{"n_layer": 11, "optimizer": "soap_variant", "lr": 0.00344}
Below are experts of layer 5 (counted from 0) of a mixture-of-experts language model. Rows are named router (the router's row for the expert), gate (a neuron's input weights, with its number), up (a neuron's input weights, with its number) and show model dimensions 0-223. Each number is 500 + 40 x the weight over its row's rms, rounded and kept within 0 to 999. Numbers have three digits each.
Before each expert's rows: "mostly gets" lists some tokens that are sent to it at least half of the time. This comes from a sample of Wikipedia text that the model never trained on.

# expert 43
mostly gets: "uns", "amb", "emb", "heel", "yp", "hyth"
router:465508471540412543411467497554530512573470568547470530536547483515480486574517506495549501517510498583546531549454532429509592469559461434484513520523578492472494484512470437519492462479436530486527461448505517511474527472519425499517491532531549483461527523446558507477513503485515470521520538462443521540527534572502479562527491446498511520549431509489539524538487515484501570459548508490486490457486496456465513459481439563512512511448503480514402539571544532473534482447467534540452582546451523522458471483487403533523509455483547584541553525531499494470454469474497465546525466520427532489548549495548369457449466530574515552492569513559517504530466450492468543499553
gate0:573555430513532484436446540540435507496465514563469476465539497548451572514570624517446550528547506490531488469460521537568465502514452486533552487463522445595517504535533586547466507483480469500450469530435563478483523535584466517557537479474446518542475551418484518515554480479465502534528465457532500539534537486563568504525464498495504487483562539490379471541435472443502447519536482532515492464430428529453514465492500509484517511531494481510472525517543470505502477571469541585488584510432468550555510531499467508519485452514475484445519511565450484423526532495514526420531491480394547492490488473481463483498465484480543513532548467513481487467503520479452475517572
up0:434529538473487486470478553514484527548516464496371497487451532584509571524449609466454503443485555477526458582466574490577486505580558507502496463516509443523524529519489500534499543576461543492528514478508486504444494453510535524535435476517492541503443491462542512507521490468527484482520536442516516497475510482517514541516516475418463423540501520495446505551529471442459495538592489502561471473553435481465593514456432519449457545453514558495475506582579492539521474536508524537549537524495456516490522507507481515539482515535559497502582564505454459505465478450478570511512485467446481557451456540444491429474516456553522446568557510551521439519448505436501542461516
gate1:466531505505521504510497488447463555498521465514554500476478480455478521467525515491540452517555490568468474552476501584542467452515442509421530523557533490464556493536483473534544507507488514468518541537451451453540539517530463531418509524552583504563498430504490490539539492483624522456536415469521537566492503539440505468535551509564431517467524524531518528495543476480458546525515518433551556478435509556536476517434527443556571566482493506414504522500563537484572477539420493544587475549422463460462531499569509447512544528514521521552500515547519522460508447444487525512517486517529434432494522539488588557493420502543538490494504571482476551494470454508506558517463
up1:467510437548540593436550466499515435489487501418547531551511432529466513481557479454562471447518463496528555544447478398504487509496544434483535539515485528512468524580524492566487454451529515452564481499549477519487609506488510477518547543518579545458549513515531481530540445468479545515478483500438487524523548481529509513574464512535537550521455512476481414483496472578500575467489564492448450490436462475521443544498426443484497501434453501566480503561463530502544452406545442474508478517541508503459495499519468450468562524466424536502477458486458578499472529502514491525484505502513507471454533483504491454488448641541524565466522525496488478475548465527479485494475
gate2:582451544554495529543452481536537453539521428525437509483527509568541489520516517465516486438572408491486484466509510529461543497411511457417450503457526461437536590485477578501489462524553486541471466500523447517537472562457517527474515493552495508529436482516488524512518524460494455477490518561579494525484488500563451477471417492476467552467513489493455457456554562526425529552498535527487587478471520468465469422573485543486391439539501560485476530561481532534495447452484493564518587555554499522452535458501454540494539524498488467503429533481525566487492553522500552465459524562550513553505434460529558557506469576487469499493509503461549513463468500530490515515537
up2:495491519492483475550487438527499478501490536460500414482531539515560511525493524475509542505524501569520485490547501457516557593528488522452558541464440445506471511536463534483485476506498591501519567533483542524560514473468498542526531464512468588515429487493483518445504483508417518545481526418483532531476442508521557465516516546563492460592549438560555504535380537511478518527443573497429503476450519515535522532518501429528519553418515509496583496473539540526457558530488494511491461562536473535541495420415456451489574479445475500456479482490480510483394524467502554505553528514482476492514530496439474520441496504499436482503500476383517532491561453488472416497535
gate3:494454531552535496569440489503446550455477526514535554529579489525475443446457497498437490490496473556458460494545511528443468557500562529494504488519533532544524495439459478487509492580512490548548449542539496497503611483516495538511591424482492515540492536452514517473492488496571503487495552559515541401502419453549519479552399515498576519514521428505503476461512513488542511466450543537539410514478486484556492408510428444561451448594550445473505534527457547464483549556573567470491513453447531487558475486519520470481542462480429470516468525498489483506559462491547572497500509494475469412470537501487519463489517498482483459478534476464485520463498463448591536512502
up3:471467510509495427526514514485521531511512488478476521456409483465480506502548475437480496481440501536537458549469491595544505525457517467559532517476501457411470396509584458441556468477437507440526533487495535545495496462506501520508506494465586525511492360517519504472496456573470515500450446496410505617501473518477508512519544493542470547439519566479507558449502505504485512471471475526523533477558557466587523583506513505477581558520551477504440485439525445476544519462442537489516511496515490470552512512523475499466550519497542676498467482473492511506499492526531553467471493478485500576484513520501546550494513468512515411485498517479531512534492521577497518558455
gate4:504473503501582528471548498506536566542522469496490525440469499488476496508527473538503524639489481498570503501596500464521585522584526502491462514476462434553561486509491434432559490494501426512496492434502507502557572402499431553390471476493482501522429528484528431504535553417489461555533487522509439472469482509483522449406468510508483491514436473529512476481487406510461543479543520541548494494459539540489552579495493499465472487490554500481513530555478595551482514520524485503437495488536516542500532502512485474508449519414546531549492494513567490446541478432523455471422461516513512510483405513505514479493490496542470481493481499446548568490464460462500556528559
up4:489454424504505544417506501508497495461514425537529528466468478499532438412526510498504571518426507553481465415548543482537558466499515440540467500427487428514474538549413485441575502485489465539565507515463476446513511499524444472434522508513509500541570535583529487480481561413453531535529498504554486493481460538471522497478498528539482495537442549514476502475515431477513537512599506495464481473523536545463554498541452524499572514497496502495465544483491520549458517504521501455466488531491515435479502550437563477525531487455508441546473460413456419521458442495526415512501486540498483541532394500470522506534530486509479401551521401500465497414439521511479528528553
gate5:603549481526534540569588460497479499534582495513546559561470495430484489520458477442557524531525498402488462497515492484475435528482518533562458536492491545415482486523493453469466523528413562478430510457532493504591538524548438515475522490471498400529452517528460466480530517434471469417505513467512521423468570493500617518548452474450486427443497510478513439505520567553465516531488514475511467501513495491532474450512521463471481487502510449497497515488514481427482459443469494471513482509476534522461526548476455506482492555407514484466519522527408509530543517457512449431494488520455518492488528592509528566470408458472505431518429505463482461473502541485467460519497
up5:473456549479488562484444454541529537473549529488511483369549576510482536545487494618553465463531543615501458488457491517503502488518485570438492451494430479591507540508526471516506525522523519472507444477481476539401510424495517506561514489463505469561547528499551487456472481543502563553570517473474454540537436543467463497484629556482472551480500558527518568551501487473521468542528467481495535496441555453439506499484482473531507545517444480511404514508467568535512500543510450497503484469521515586434448519490523530505537469582472517557461509543566501497489485514410446513514486455490460547541450456508506474537452469494474498515513510478547517487519502543503488448473